Weights of a small mixture-of-experts language model, trained from scratch on English Wikipedia: 192 SwiGLU neurons an expert, 609M tokens.
Below are experts of layer 5 (counted from 0) of a mixture-of-experts language model. Rows are named router (the router's row for the expert), gate (a neuron's input weights, with its number), up (a neuron's input weights, with its number) and show model dimensions 0-191. Each number is 500 + 40 x the weight over its row's rms, rounded and kept within 0 to 999. Numbers have three digits each.
Before each expert's rows: "gets" lists some tokens that make up at least twice as much of what it gets as of all text. This comes from a sample of Wikipedia text that the model never trained on. Tokens count by the router's weight.

# expert 28
gets: "-", " ", " is", "|", " G", "\""
router:453439472551528464509494453448560500495513508449444519524458501471542551553470538494532533479533549501511504460501551487542547510451543553477464444560465524548461470447541564506542459431483560543453481444464475514447458522441540544556472504579439536474472463501533460476552443557470495546507547509539546549481482464444471450446442573490510471540514533547465453469523554490460452440496444434533449501518518454475503440527447555438448451461466519554511470486566533447549478553467530445527436450471483537519437534448522521476430457529514456471563526541529465524445453499529480514
gate1:461532484495518552563552477453484477521535480504436530486474533496522565437542477493528548594479523476494486548495482490471416581488510525525521437534528504538479449475581511464485487419456508536425559562489420442570536505519507502551577540519439466439444523525521495472553451540433502502425543494552532522596520435431420444489527525446482489518478500490468522423546498425532464513547522493536514469531476494530476509487509445427469496455460521514502451499533491505565546466513520474529442534475542471602429485512538497482512466515450497511534520480512473486535507583519436487
up1:479505507517477519507477585466447470518561518509498552564533525489498452443529481509548534499484487501456488477540537530461492573461489500540476463512497468383469544476454481489450507589518630430505542509451481490489497485503523551527540475550486476568467437492518535509523440508535583516495497487460487495494520533472497453584422408464416569545479473538494470473523448569463486501516495560441420518469532500481538525482534494458474493407521469511565536476563525501510477473462471549541487609520535474446539512503503480505544515468455535530504463514524457471402478484526427551

# expert 42
gets: "b", "h", "p", "ab", "st", "n"
router:494477434584566499503536469445516458539494522450444519481495493534571507513452490520568516521537527468478535466506542481564526508456548513503474480516430571592409473454561569525538486497490520526504486478424478465489429566478554596514485439538449530432453522505516526490511475532484477588546550492484521481472479480446405495481446525509553465507507492555481489438528578467487466447496449482483463449487533432508550496537475579485468467497455552540508515507575457438516515563473500434498466440426487471493513524483493497475487454511498489410528509469532458549456485553538567498
gate3:522466472551484448580496524509477504503462563550507445471550453522451451512488523519494549489531474472577492541476532423444504520512463506490503461524505436504518450523578513442501478548556526406529512412469462518544513507449498526534510416496497524481577469510494539522477573561582452555476496549437598473436438456504537498465476442585560490512479488536540505530516460472478456555524463480431474552485553392498526479543482497536451426503462471488544501475555439490556493495474493572500533510474480498562451461540545470438482501527482490530465469501528462504569559482527476523
up3:515517435506456471506462579548440479559550470507498554543526545506484430509520528552503512529553433491552571419510502432404539497458503586477484517545485472555491490534534527538470507559507491441568476499497483542551494501542454477523388497577460516461458518476450467461498508457513439562491492515476474508476444517450493512424544499472471492497510460531539454540492481444488432471457529537477485515504510550468431500543585430537505461544502481514563527461498453474507461456539488546566577471553555573459474467545490527579497475511435489471497454503498540569529553507537452499

# expert 39
gets: "s", "f", "er", "le", "en", "y"
router:484483458599529524497511463478512510515509507450503520467464482526611505552426552478507519520541548465502502476460517613574517491474520598476472465521440555607401455500525553540543499500461488510518499472415487484462503482490523589560478504509418501465488538479538523429531446542507504559480566493531511500462477436514386506431432515490501476515532506563440500500491529485445449501459479484497440442509494457476547483519521565479436457498466541523515513460563475462533511548474479479524483437486472470549516523469494501466493452485462500429523529501561458534431461451529502519
gate0:468503534526472535481556483535526465531416470511495543519489441479460561486566497422537457499513470530472512519495462454447515488461495492472481463454446506423487466561477477554500531521515466528479517486493497417493489519535451539503568487472530467534431536463521486585465569481431527511503559579456490543491527492467478538542472493538463539497498499368487520480503498448534476553471475491417541522438430469545458503483516606523452488485463484531532519559437524517448495502620523504476578483405463482478510447576533581481485506567530523547501504492497561538461520513515529449
up0:536542485536532476501407539454479489390496470483519496462505537506571492456574451461441515540551556479428508506583549588545431488485569491485477533520456474472565449506539572527519466406470483533474464557576437529520509465554555504498439462514475549528543527556467544465427523464519493517535566473469512511486519490475553441534526480451505468500437536490420454475536510526585461439486482498489515474549491549469522551452532530533482493528499462481490414480537489499490505495479461527430518424582550495486523482471508479474486504490513522424509526532538566482423490477496493531

# expert 26
gets: "in", "i", "os", "o", "c", "ol"
router:502505487569506516493418469469550506541511520479448530538423530534612510541498539486515514495531532493482510481484568451555540510451525572474495481520444555548439461484509528535537496432479509512470481492404453485444501524468595607525465431523473528454485547460508520413478409532514495525521549553494521536453473500462439453476468501545530478552487502535470502508476557438484418487507473499495441414515501450497538496560458562471462482460473564562545523507525477445545497542482559454522437467496489515462474508471542486546485433500464506480529458484571443522439430495526524540
gate6:518546489528448449447535518508473468535472483491496459468509450465512412571543502593556516525558481455536558527411531492463485538445511527470438550516456441509468473480420518556462495529516452481528478598461521459440492475550518470514479455515559459482466435499570525603506468520556551525441480432510499524479504478467544427524513502540519498542499473511522542521533432530499569513468506509524544480529564468435573461564447517504539459516501543484500483519535468537426489513542450429548475442506448470481508517467508585511544508563489501505421551444477505527509553473501496429
up6:512498523474437463485606416580496444600462510464552512504552500572563415485495475528496479486558478480461498501503530418560512482433565467550475494563479533576509489493570539526482446487528506498548568417517516536467501395509506474468497482539455462571475508546551437468555455485577508486437581503501547522525519519489548448516478501518491473509513492495491507468520459480540459528508468515511581495490504519538465443437473542475494515496416539547537514482574504477536510534508467468478480505525480493532444478596391424512492510474471501517468512478423517492516484467499513494

# expert 10
gets: "'s", " his", " her", " He", " is", " their"
router:454438469550530465510495451447557502496513510448448520527458499468541554554471536494536532477535551501507507458500551487542546513449547553478462444565464524547464474448542561508543462430479563541453480447466473517448460519442542548556470503578441537473474460502532461477551442559473496546511549509540543547480482464444469451448441575491509472545516530549465454467525557492459452441500443434534452500517519455474505441527448555438449451461464520555511471489563533450549476552466529444525440453472481536521438535449525522479432459526511460471563528541532466522444452497526477513
gate8:479535543526542477503522481515543482494499443464537518480542527501565499479490514525469494508543517390449603592517560551493512536494440438511517549525512596506429467465453519527527572507426497551474542500449487367508496554487550550580556553515469503491495473471566557516516432441491525566436495442463489417471480523527516517523477480494564491501501547435540486435524506526506487508489473433443479458429501463466513474490471507493487446491494475502495578494507460547468461547428453425479497598474479476482457472509518487553539450537514493508505523501482480458487552489476457555
up8:504498500514509489540504559463458549521462480539519571532514417557538483490541409495512501471460529577531507498485506494482483463534530432521476446496476475514492449494541500482540470507465442423481572493505448434490486513507509575540544465495464432555519449538464500556516535524532545440417483528500498555497509516511551496482465547519446576585515487421520522498584468399540455413498513515483450489473470454538382439514543486481556527503493498478495527523448478492523521469583462525560524485483520502552554510500483618553501525515460493563416482473479492511473440531538522517

# expert 12
gets: "ed", "ing", " his", "ated", " up", " released"
router:464484419554531447553516447446517534542513541460468544523507454503620542548469540500515565470528552457512510468541554510557512489464522581456522467532484544546464443492545553501547505476473530531454499470456443502440485548406514564532481473502453525429485475544525456467525472542480466584513535524570526490495494500435451465446470555534541517529544519540452502451542527432445452450492449483533450461515535446469493489516477565447454451443471530576509506485518480453551507542442506448509472429485453522561483499475536438497462447526503470409499510552508462511448486506517460496
gate1:497501535538523445512471481550446528484432502476562471465548447422467439559459567492545554467483494502444506485543491491476497516487569539453563464528505488494510446526540548496491489453523559562412487522507499514499514512523524498415434456486563518453553585527547596451464515482426519478528492420527511471488508501488500564552465534471509421607509559502486541520370493467521475494512540544516510480511512566499482482510491450501497496479539447516488496519424534516529508561476521437510433503516550507459498484541463524445540488520492461525510513504379525427545575458503502476
up1:494522551444536446479526487554474445473548492481488496580553497585525509426463525487408488537530467543464482529554420462513444503524495473420457464488532625550439518467444473457523550511522490478459500482502520511501516450491505525510498498508440563499467425444408480456504487499555509523513520523578495586458500486495484472473556480568496527476459472552524489495482482430470510473505583480490448490502510507487556497489544449501506489516520581504556460500548562532477497502474579469505554443505543523476458542456521481565447568499490524477533383504470547575520453515477529448

# expert 38
gets: " the", " is", " m", " 5", " M", " 2"
router:454439469552527466509495454447559504495512510446446520525456501470538553551471540495534535475534550503509505457501550486542551510454541553476464446566465525546460472449543560508543462433482558540453480446465472516444460523444540544557474507580439539473473461502532461475553440555473492546509547506542544547481484465445471452448443572493509470541517528551464454465524557492457456438499443433535450501517516457475502442527448555434449451461464523551513472486564533449549474557465527447525441453473484535518435533442524525477430458527513458474559525540530466526441452497526476515
gate4:488473488495505443503513478524557561480431501436523462511489545456491516486470504540512518515522537444531552441457508502532529474418503538516459480403460516591452528504513523460472517461508506450545511571466435568575519525474528517511524490472526488550557455502456525531525440538616452502492507505523549403536475470488428477529479492475422566484525490487533552557472482493517481431595561498511524424461497453534525481485559570438498518559558454524468521581554520472504434466542467504563448549446481415517432503471495527479478491506491498499444512486421517481498479465506527537
up4:506552535465464462510502570493489516470498504541484515508434551433497547435537592586508486485534419466504493528475498471485512534507478467497458438505529470545487519477458440468511485417509466541482535514494513568514456498527476513507449589397506550562461491499486477498477502532441550484505540487434543463535568548516524506553612562448539548471579473468462537585510512534424462510571494484433518545453487476536489458472462533395437485502558534475513518495464538535468488469512488564536484480421501542520489560455524493511477488546560498498488522497542448545429481484498480435

# expert 47
gets: ".", " |", ").", "\".", ".\"", ";"
router:474461459600558447465462432469666532530541523427423536498481498470545586533463520540517532472529542539498478495482510581565539477457536574510458428557428542535479462466541549515548493462507519502476475445465465492463462485480553557493486531534416585478438453531523500473509453518510465541531521536502570504497484494439430467490430572490523486522548454526480471513526538515494449488485462492482453498517506464500487468512426523471480410470439539527512492512547471451518496528501533449533473461502464491493469523464546475459521445507549459512529525513538425505456507484546498495
gate1:478560486405561503541506539499514556411505480493480474515510468532499503557513539524480468465504593389527518492524585450506491491474585451416467476499506485531490513470500518496485468416480434465499515532480488468538417464512531477501532546463494488454505405511507424530540499497448529531500450431549469478470468525530501542513520423497520519463554526511453455496485468454521528484452481463596506515495522502555528558517510452524488524425520486535507461477471636544542540522505514552510540494502523544452498513555450472492502536396476509476466539573474551493513533502592566496
up1:501456481587462522527498450499522474543526505522570504514451492480535499465502455516503518477518379528482501492464436536509490518509454511494477571464575503462502441491464454481519496554506537475558508515514504554452560539463464534527488483488565528487500546527407541524495554507493487499525558534470530553611562471493485378496448555463524497493455445515551475513530523521484497544580492499474465519492478446463461479536494556475517456483529509442468516541552445419485415470563536497440454478466444506572538517488580471515522483506452469560547489429519463537496489543370486501

# expert 5
gets: " that", ",", "ed", "ing", " which", " there"
router:418464416533517452504519476470546515550538527459462531535458472534554539559464523474509529486534532481517547495531563481608532475451501563448477486523478555548443407499562548503565493426529513505482513463435459494464498523454524547509477432525465541449490454531539459488475476553495462542515544571548525467462491436476431459427465511548527492541566545542482457495526528440448451452499430487518444439502546479487536486520476536462489403504487535574509503476544471423537487558475517486491451463468449542550498540444537445499475437532511516440515509548527464534454467511499462508
gate2:432446534532491469465452532539501474459534428487464480504513597462488573448446571553492491539510478460493451559542547518488505540464515467506516519551495499419541560462557507460513424479492410522559444480547524517453544474400515515505486501550556509545511445473505458483492520462529526468512475552439506492482463452485516499545480522429494461521453523468529509479478502540487520472600509520497516590436495522493556514453484418486509516494637492445543468534533485573519491527513514545490478537513484440415415459425508534520535506526549505547518554509474527537514496503450494446
up2:530582453480482439484483453458506565517465546476514468436494481515539525566526475460448492538488540557520539494444454494479538461491459449498536485413536485522461455533483493542524484527537535526414528510497466538504513474482477476485460509388478456567435455579497490467575497527523461520467443498510488504552486522548501485493521526554499507545433525488559520450464498492473556447507567518495553499611459498549470397569497440498582499598485562522491499488480511445545544424482485478545478536444537535548564469504485499502542541510456465506460486581468451455511484535534562534

# expert 3
gets: " a", " an", " first", " A", " this", "ual"
router:502484496557543455532525461424566508504498508433481500529448495455553532503447546549527562505536508477539527445556538515557571489472528524491457472522450548542457442510540521521527459450505536518476459444446459521453463533449548549514435534534436535460452452515487456505545452536491468579521516541538534515452455477482448462465457510549549507558535545530442449445511576463491452454478465468538444433490494470469510500515536611450423476465488525550475488462525446486515544528471549464496466450465450545506448528444522468501497465559461533434523532540515438517432452561546543522
gate3:545474483419570512463458566465566539450473552553509473512504461394462503600493498462528452502522548528424509515502530391423573480480544445527447471509487542536522503431592526557536476473533449465514548513579457483514502492439549509487492511506485519505505546472477421508465547449468518509476546517440493518455467471483427516547488526495437432485519483515491500477500506542525468482510516511569543522491512463494490443515524435526521514486562473512561474526531503549579514500571484529462501539505470447535509564482505527514522455523450543634499522463498499458472509482415456493
up3:483632571523478490567496450491466521499508413511465431576545580521539461522466484528485526484508448537499469545547426474534537519512466499470575534555530500544428551534489519418540479587475423493524546540510474495512478485569515555443480459425520555466527460521455517503497509415481478502482488442536485485460500506514501480446505481510499512491566464570521557527441529572577498469489496476519475470441469522524488452474466500443475514504473420536515439509513460445569529491476467551473455540610487502510486518496545451542488504477508503394506519454489519532538476546503484481

# expert 23
gets: "ly", " all", " one", " two", " of", " more"
router:487502427573535507544494469444605491520501536428473504495464441512602551543452564495499564539532515468534533483532544516558521477443508507504479480487468570532461433519536537517543465467483519519482459463427472478476478548454514557510482492516461532435432462518504488485523440523478455554478539523538514516487474455511470480474482519557526511552539567545454442436560554445468433462495456500513474441498536485476536473528508598439432485489503506536527475476531493413509497547453540461516470441489426536540471516425533454462495434539462549412500544520522463524430465510546475538
gate1:552480515516459429487527586530454391592463568568441451513529503476508376450501445510521493497490473518521539582556495503476604514510484482473540484524476436550487494542552547532539490526524475502515514418432449586502506439504431503535465467484538490532467449475541488438535457490492447484455489469563562514524537452505480480495492544509502421469500537444511479504485505612511502520436485505473535544524489467574530515414439473489474526519573443516552532523506527444501458463534513556513532474503475499507552472515511469520521527549519470428471506486486498468492488469551449521
up1:477521510507509511424543489510471537538563414464540496456468494549511412528522531486493536462562524491491512541505528345491541516489515487441465490533538484500464448490517584555514507545571409478476513537492467503427498438508515539525523507456535470530469508457542398507524494466549550461496461489500535502520505563561502477513446476433498472470523517426569511549471464537501491594445486539573493544491457511541556418456491481563537465513495424505541530562459524481521473490518482513450506528446569481536482531450501483524521454564452523432559578527497522486475495456499508545

# expert 0
gets: " of", " to", " by", " for", " in", " with"
router:515472408591554444521439461444560531536542558416458522536469461512536549575461532503507553482535555479519523489525520510541531488428533474483454460484477557566467445445520534508536460455502531519464484477453447487442487528440523549517480564509453537420469489529511457458504488565471477552495522568564560490486486462450435442448499567538505467512511522529464485494545537433488447462485458455487472449548535443477528425532466539457460429478471547528488459481545505437540476531475536459544452501500505557536492502453546440449461459528498537416525508547538488473459458502511523506
gate2:498481482558453509466433480503467428509460513505503468512465549489482541460482463500523482509531545497516492492517496581451481484492523539500551471425495503533473577524446506531534515484536538572537522504540524480515438480447534517468446574504473542535487502557439446493495552499526444553545490475515489471526516538505513518472524471528522449540566474484537469430535408489467462448498564563442502514498546528459428577503471522511522517488497499535471611491480533596447504493404365465579534451553554507544442495535434447523523511473529458464439468468531459466512539440482534560
up2:539496479463568524498470516543518492519467502512582537577485586474460465537475511435458473506500544565484517444487477484525459475482466543498404514438527484440499507556471499527574468473469566504512451487592498561457487499521508528581485488516486457518480576533494536469441526521545436445517524557455533440542402545449494457519542460550494472566486535459458539533484467544488507496520529462510468481539502571522459561501439527512461483481444452527441566502476534604463509464517542466565534458502502540441512496452491518489518398502455443531531542500446517488522478449443498436

# expert 19
gets: ".", ")", " s", "==", " also", " was"
router:454436469550526467507493451447559506494511510451447520527459497469541550551473537492539532480530553500512504459497548489541545514451544554474465445564462526547463473447538564510541461429482560542453480445463475516448459524442542547556472504581439538471474461502532461477551441553471496545511548511543543548481482465441468451447444575491510470542513528550459453466524555490460450440498441435533448498516519457475506440528447553437454450463462521554510471487568533449545475551466531450526439454469479534519436533445523524478429460528510459471564525536529465523443454495527475515
gate2:500506492499520579484500528461544526460515590504450480521489459576532547510471485477473486548447457435487496529495548497527577501506457485527461483464517518539459425456502551507534508553529432445558546504505461583494504495491448485526493529498538522493510452510529535470542428548532470568541521578573498454455497464469391479494472471514420488485490522466501552495394596409525469491480425597464420536491453468522474499518494507532489565414517547578518444443484486488561490499533514508544539545503460462535484497486530515530529488511427485440504518529519517490476494458542527429
up2:544458579521459515546477531462488553518531494475490506511439480484480448529451559483520445503559556499532529514525534517513533478490542498425540589491432503474440469506495529515478536410534520510498514511433602485477574556505574525460497469455494483545444494495496509538516437484443528517537511504523552481441528439532443532485520417477563434412503457448523513535569488452476549467510463534456506494417455494541501549468516493476521530507549472538431459547448500437478505482491489473570538487417450540528566471461464496459557481490525533507586490487477536469558564467482564441

# expert 35
gets: "a", "ian", "ia", "an", "i", "o"
router:457501483581514501531457466452537497526489513461442523486452502516547531532408585471520518503531559482488491510529536469554506507424535561486444487532448530560446454495522554530524483469473523523450464446431458519459526484459554562553469464558431548461473541506505522452523428522477459544527585478511574517455433446476380484487453516517553497534481497530443500500480536454460445491451464494526467452514510474530511500558463539436432455499468544554510481447594519474542527536492496455584462446462476477496473493461544507508438495519463519485562518531559462481442474554549466517
gate0:533526492536444497500549464570443574513574490513518489445570556501464473518507408540501446579520537528407472503527516489517512511518553502516535491429483584495472560532506522534474424501421456404569468485544457498486510475444529500481471564498543516535486473450504446545439543414490493516509477466492500435407515503485490514459543534514525532509437485441610505527455469524508503516501473501456509418574513544473530474449470501562531517506485532457513582442508494499503538510474433476447523499506582493512436484526509525485467520555456442512542521473473517493449550487523579468
up0:502472463462431503506514491502456520504461484504593508483507478450546461496423550535534491497487480511470544564528515378482547433497571525554463502554481498491466431517451576555532549502473499458551566522409510442485483459472548462532482538511529465486505414541541496547504452470507495451439492459481474502456456512559530470433551523528524552537493507500527529468554454563488505507522508521501506511533504555492590487556510527405465466576432547492511495493507537494473537464486420543485423533469474506508483514502506498494495563639485536440540515479456451536492514439546450515

# expert 27
gets: " |", "|", " United", " 1", " be", " 2"
router:453437469551528464507492452447559505495512511448450520526457497471544553553469536495536530478536552499511509461501551486541549511452546553479463442565466524547464469451543561507544462432482562541453482446464471516448459522440543544558471505581438536472471463503531463478553442557472494548510549511541543548480480466443467449447444574491507470541515530546461457466523553490459452437497445436532450501518515455475502440528448555441450452464465521555511470486565533449546477555464532448525438454471480532517435533450522526478430458529511456473563530539531466522444454496529476516
gate15:495417431526512473470576515564523464459452473545538520530518495574476552474465487571527545536494484499569464497496494471566487431444500489495502418475529508487449492527581509492446558514450429436467481445501463473517444545514506565598435521474470536464476500481504493438529504485543514516423486475531486442545504464518523475473484503551498497530528461499551473549490472434477545466389512445509477550512596489536504489470511550544492574438542517407508488551526488455495519521488556539498404584504484506459487511561533471467518518573478482442504460549509479484484539537559490531
up15:447478570498399593540520476536498553464564528417496513462477487563526556512481460468580487528457520555441443528508527520476525497600482562554456462450476495527553471526503491435515453460449554527487409531464473490519453474466485488524456531516500556498528457475510469552541538450540504512464485552465502501538478442555531439544477480578457534456447490479540434475601475495528514532555497472496510479470548517489492466512521503489535473521430490422493504474513516532472542537570491497476563490517531483473556485537535483491486434462442561415482450461443539477551513560480514561

# expert 32
gets: "ar", "at", "ad", "al", "m", "l"
router:457486478568536498477485473466504507508479533446447544503420533514617503535497510524541512513560551503522552492532515449599516496423538584460472446529444577580421412479518520511519476497508519486504474447381473471461460513470529581545486492550487543482470533505513487458469460521439479591555560493493535498463477474471415468487446538517526457527519499529461490478480508505514482488508464506504442427504491454484550475543464571467461455503420517540534499469544477468525508541460497451598486475471521475467464543496535523505521469512475452421543509505569460515470443534541543527
gate7:475438472477508409538506500512453520539456545467491565530463440505481518471493481546463524480524507483436539497448528478474577563512402445495486458462519464450546548463390487567488536472494480494520530482634523495524478505481498507467532559541517538467502495527591467499489523522419509562497555547521537516468437514500468544522492473513550475518561414467472485459467475493510468538543531500529523478497536536505421490519572565458485540538542493477481516422485516454493480409500490531483586435472492456559484501552469547527431499455456474464512505555578487504517512551433556483
up7:529520466443504470479514494527478518561529486495529490458532493586539518501457492454520479504570473507540533502522536516568499518500459531521524488519485559509482559493522538492507419454493490555506505474467483534461475581531507512543527494444408508593483487447540515485494495537489441502474498449559546502446456531441476531535505439451512456449457563517550444476494540503403489505538476519448518416484443570446518506588507508413469507445454520454513514479492546466528623545571482436474483602459473483477394477528505488477469546465486491483452520462555470531492578506520573510

# expert 15
gets: "S", "M", "P", "A", "C", "L"
router:475478448599555501508519429432624492473506525441412549488445532482521550511476513519516539520507534492508541502470566534542563492470546501500417480540427522560476477472539521505537455473493521541487471476450489515480442522451580590553479513508405568480476491507497510487514434537467508559544524520487533508456426485450419490470480501517474505555538506522468484468518543477490440501466468483531435486501553452464529439527482569454464495475424507518574481464513468422547545584449547471529488464501498503492519515476493470487443467545463490494579547500532440475472430497536514538
gate7:460599534520594556535512427434439524457451483449498537581534503466526494452509536501496519493454491489453506521536543462463550541553408444546547487494501528539418564529405469551459519477500439404509493466546424575474480541526513570469581453547541521513512566442461495520453469548528464476533531518516505533474498517460493423502566454481553505505464484569521471440490476499591510457517476523497463509475573418554472511523521501510481502504518505532505536506507506506493478537508547448484486440552509554530525453506504501512508520488527493435500456520487476494529549395475490470
up7:372527520518528474461466464453534475490480488505547480502544526535475505474463474550530530495484508429462447504491528527537501523511465499464530500584488476498488471532477582524549545478516519498513413479461527480479392596579538486484506408552482524555543502487518424533497472558476487517540586514466540496491522528450526497541531503547529429486449411474482501449468522504455483463503501473436499510487527523513483448507538452496531609445452504540559506583503578456481461525565462491515513471466460510539492496502508491534474570534457510467520523576477577409473507508560536429

# expert 18
gets: "|", " a", " w", "\"", " f", " Mar"
router:453436470550528465507496453448558504495513510447450523528457501470540553548470535494532535479533549500509506458500551486543548512452543556477465443564467524548465471450541562508541463431481558541452484449466471515447459523440541548555469505581440537470472462502535460476551444556470493548508551509542543548482480465443469451445444573490509472544513531547466456467523553490457451439499445432532450503515514455477503441526446556437447451462465522556512470483567534446549475552466532446522441456471487534518435536446526523476428456529511458472563528539530466525444452496527478517
gate4:467502522492526450457414510505577484465485546482453461500497478453561606449492443494479497479451516524518497614427578536524524507460444494495578492539509490550498412478466544485562502527447527477534508483484518482458447488488500496545460542433543474482520514537517539496513572512478447561566488465461507506543514463459434499446462511546503522503578513532479438483562531513499498517447530518497463574459495479535585488490546531423470481442453489529479500539520546446504533542512567539470499434490435617447484506553542460491471497550517475467468462502460481552469473515553561450
up4:507509444520524509464508472474439482480464468467479474509493530520477509543468458482449568479518475501411511465570497448541455515455572478456496551496532486543481506435420491519453597482552503516530532552546509468480456460500437529522577390598534545443476562548512459486458489516503534465599508504491473542529487531436487556431501516561515446486469462420466449518548516432447558471542462505496549493501516476510529482457464551527473517490487507506506521439461512555524522426501469457444534570473532526536513455512538498542549484457569524439455512509509502466511496583480510601

# expert 46
gets: "\n", " 6", " 4", " ", " 18", "|"
router:454438472548527459504494453448558501494513511450448518526457497469537553551470535495539533479535550503512505459498554483542547513451540554479464444566466524550463473452540561510542460433482563541452482446466473516446461521442543547560473505579439540473475462498532460477552445558474496547510552511540542551487483464445470451445448571489505472544512529550460456466526553487457455437494443433530446500515515454475502440530446551438446451465466523555517475489565534449546477552465532448523439453470479533516437532448522523475428455524511454471564531542531469525444454500528474515
gate2:494499464529471461450493461542478528522521474453484547547450568522518474530468491497479472529441562493457562440476575473471542548415477487469498518515435540545466470490504495401482539503481569532464464468409496462457537586474493512552422437486511527492504474550492478460459567533527500504513529512534560523460490498531560443562455513465467515560506448501505495510510503491459462434510537510536521491474543463527538569399462528452551501483538558469519560561454486496481516539558512506452435523510538605542484448535488459508522449511490481410523581387511525517512443524485492524
up2:531530481523452500520538496507545473474500468539466469467491450503601500526517576486430501511566477504510515476539425525509436392444491531464492492504570590513502557485490508493487515531509482522393461489467499420553532477485455420484563468562511526481504514475581465518528595502437560487488478558428427454504548527500472502491436548458496516486439426459432552494480450553449476498545552561524502524499484518494492512456541510515527513513534495396504489512520497499409511458504510568539432544545559484545532467500509411515541509447494519515477484540548494558547480498497482506

# expert 21
gets: " the", " W", " R", " is", " M", " would"
router:454437470551529460507496450449560502492513510452448521526458498468541550554471535496536532476533550500508504460498553486544543512451543552479465444564464522549464472449541563505545460429482563540452482448464473517447460519440541545556470505579438535474475459498534461475551442558470495547509548510539545548482481466442469450448443574490510469541514529548462453467524554489460452441496443435530447502518516455472503441527446553435450450461467520556511472490566534449546477554465531446524440452471481534521439533450524522479428460528511458470562530539530464521444451497528478516
gate5:483533484539471462488566561549448541589514477491470522489508486459554495528451482504503481444454554507509538575531535535571473466536460526536516558518523449508521453515474505413495468473500552487543505488556512474499542539496584467520456544457427480471512534396545500468511486509527518474479503467419442487486510485557515536473430522526506440536424473528443501570497558490459504431485490506448535409478520568450520478467472542503483414553521498594499473473470469483471406500430454495519441495498532484515563470506496494514450515513471571517602482544586541503507515552453485519
up5:467468526466504542499515496458506522474439559493434548468429498502411473471498484495483499508515479518485420450545421453567564492570568510494500588532586522520490468524499503511438519497520447518464509516552450513501502484513491565507484497527533466438441470528437500553463476461457480472481518476498485466426581434512494463488512520494528518471554484491516442484497491490469507613494612494483498533548544569471459447536518520466543544504472527462513450475536519599579553481522512554512496408519578484546419521440444524477531563496523501484523486494531524578466453472497474435

# expert 37
gets: " 1", "–", " 0", " 2", " 3", "1"
router:489462479619503479491506466458612521515522512428465503528494456474560574531445547502559558497501555474494581494491503520540544487464535573522506436531463521567488493465562516527540480456509522526488471410487512505400483551464542553584470466507461525487462445517535490472528455558451515545534522507489559502465484482479465471464445518526490496523503542542479470483529568477476471483504476456543458498490543505476510384515440534451427442505450533539537482530504470406510526551451543436562469462496484502552471523459470525511446419549496502484541532509507471476426434486535475518
gate5:472512451459484486488534444475499533516484515531542425460475579493433512518479541406499553488520486470548541563473528575507563483515521511505525518450395523494488403530489503520435504484514445464534498527480449493506511490502493591532504524470512464479498493443421514547472531461470486501506432487473491507535534460550529472490449534515497456527513493456447494515462496557506531464480554543516491550559491504411584600521402471478452536480465520505468478466546465529520539507502517498533526531519500533516529461559490429476483582438399495490504533520542482615573493455567521580
up5:459442577549462509524489546512481455510476496516479584530552480534548479535535415530511463493464490495492486471516525424496498540487501504495504483587596480478496533413542550466562463524510544539482531443514576506467460486522430429454542517524444534513484497508552436518523512547529491531498550536463536483496518549502477510508555464496470477484493462540533555486529494438521485521526482472462480452451494505529398465482620487517581457472546482486511520520477522469479467462468506495481440512457526497512437525439498583591481441565568553539504499496423529427398459479450458503

# expert 31
gets: "\n", "-", "–", "/", " non", " anti"
router:490490446609522475505546465465594526500554519437426515518501485470518617532478529502478541524536522473467488483489505567553526519484525498507468473534471570533481492496540534517526460460468515539482473450433512476439470568422548580579470528530487587449494450516547506479492438560445486540528536518519491502483494466457376483516433529488490495498545513529476472477534517479484437482510457495482459490548522429479544495523438529461472466471433520549560505483512482452553471534498515459529420476489520509481508538454515493477447439509524496452545510496584453474430398456502564504
gate8:517558486522470466526476489550509463531534500492467456504491457544534511472469473538514560506490420518453435464487415504537514461511501613469499476444478481519530465522455544488451537523498431526556534499513413489479539504482443401529503549531460497547530513550501508421465510492517579455430565571563526454451536519503506509470452457490502501466511563463468504473519556481481545485475548555442494489507508503441558581486486508429480497569424494528551440496498542529525610486495496547552474501538508532526520568477458516435473515516485519532437495501423422478449488543470577562
up8:517489526488524482511471466546514523541481509526492495515508496508493488527473501436471461457552478539490530528516544532468538482565375399564519462510523547534431479542503501495484469399562557492450461496505507508477449427559504510518559479498516501449532452451465514542554503463522444487570496389488499491462514520541499565529584433497491437579494468525490479533409471526464456531472395516555495553557539506455520464555494445579527483473476516424544571519537440437517458563517480464478471479476520506495537477502502472529509483502481526475576508576530526501475577493456471528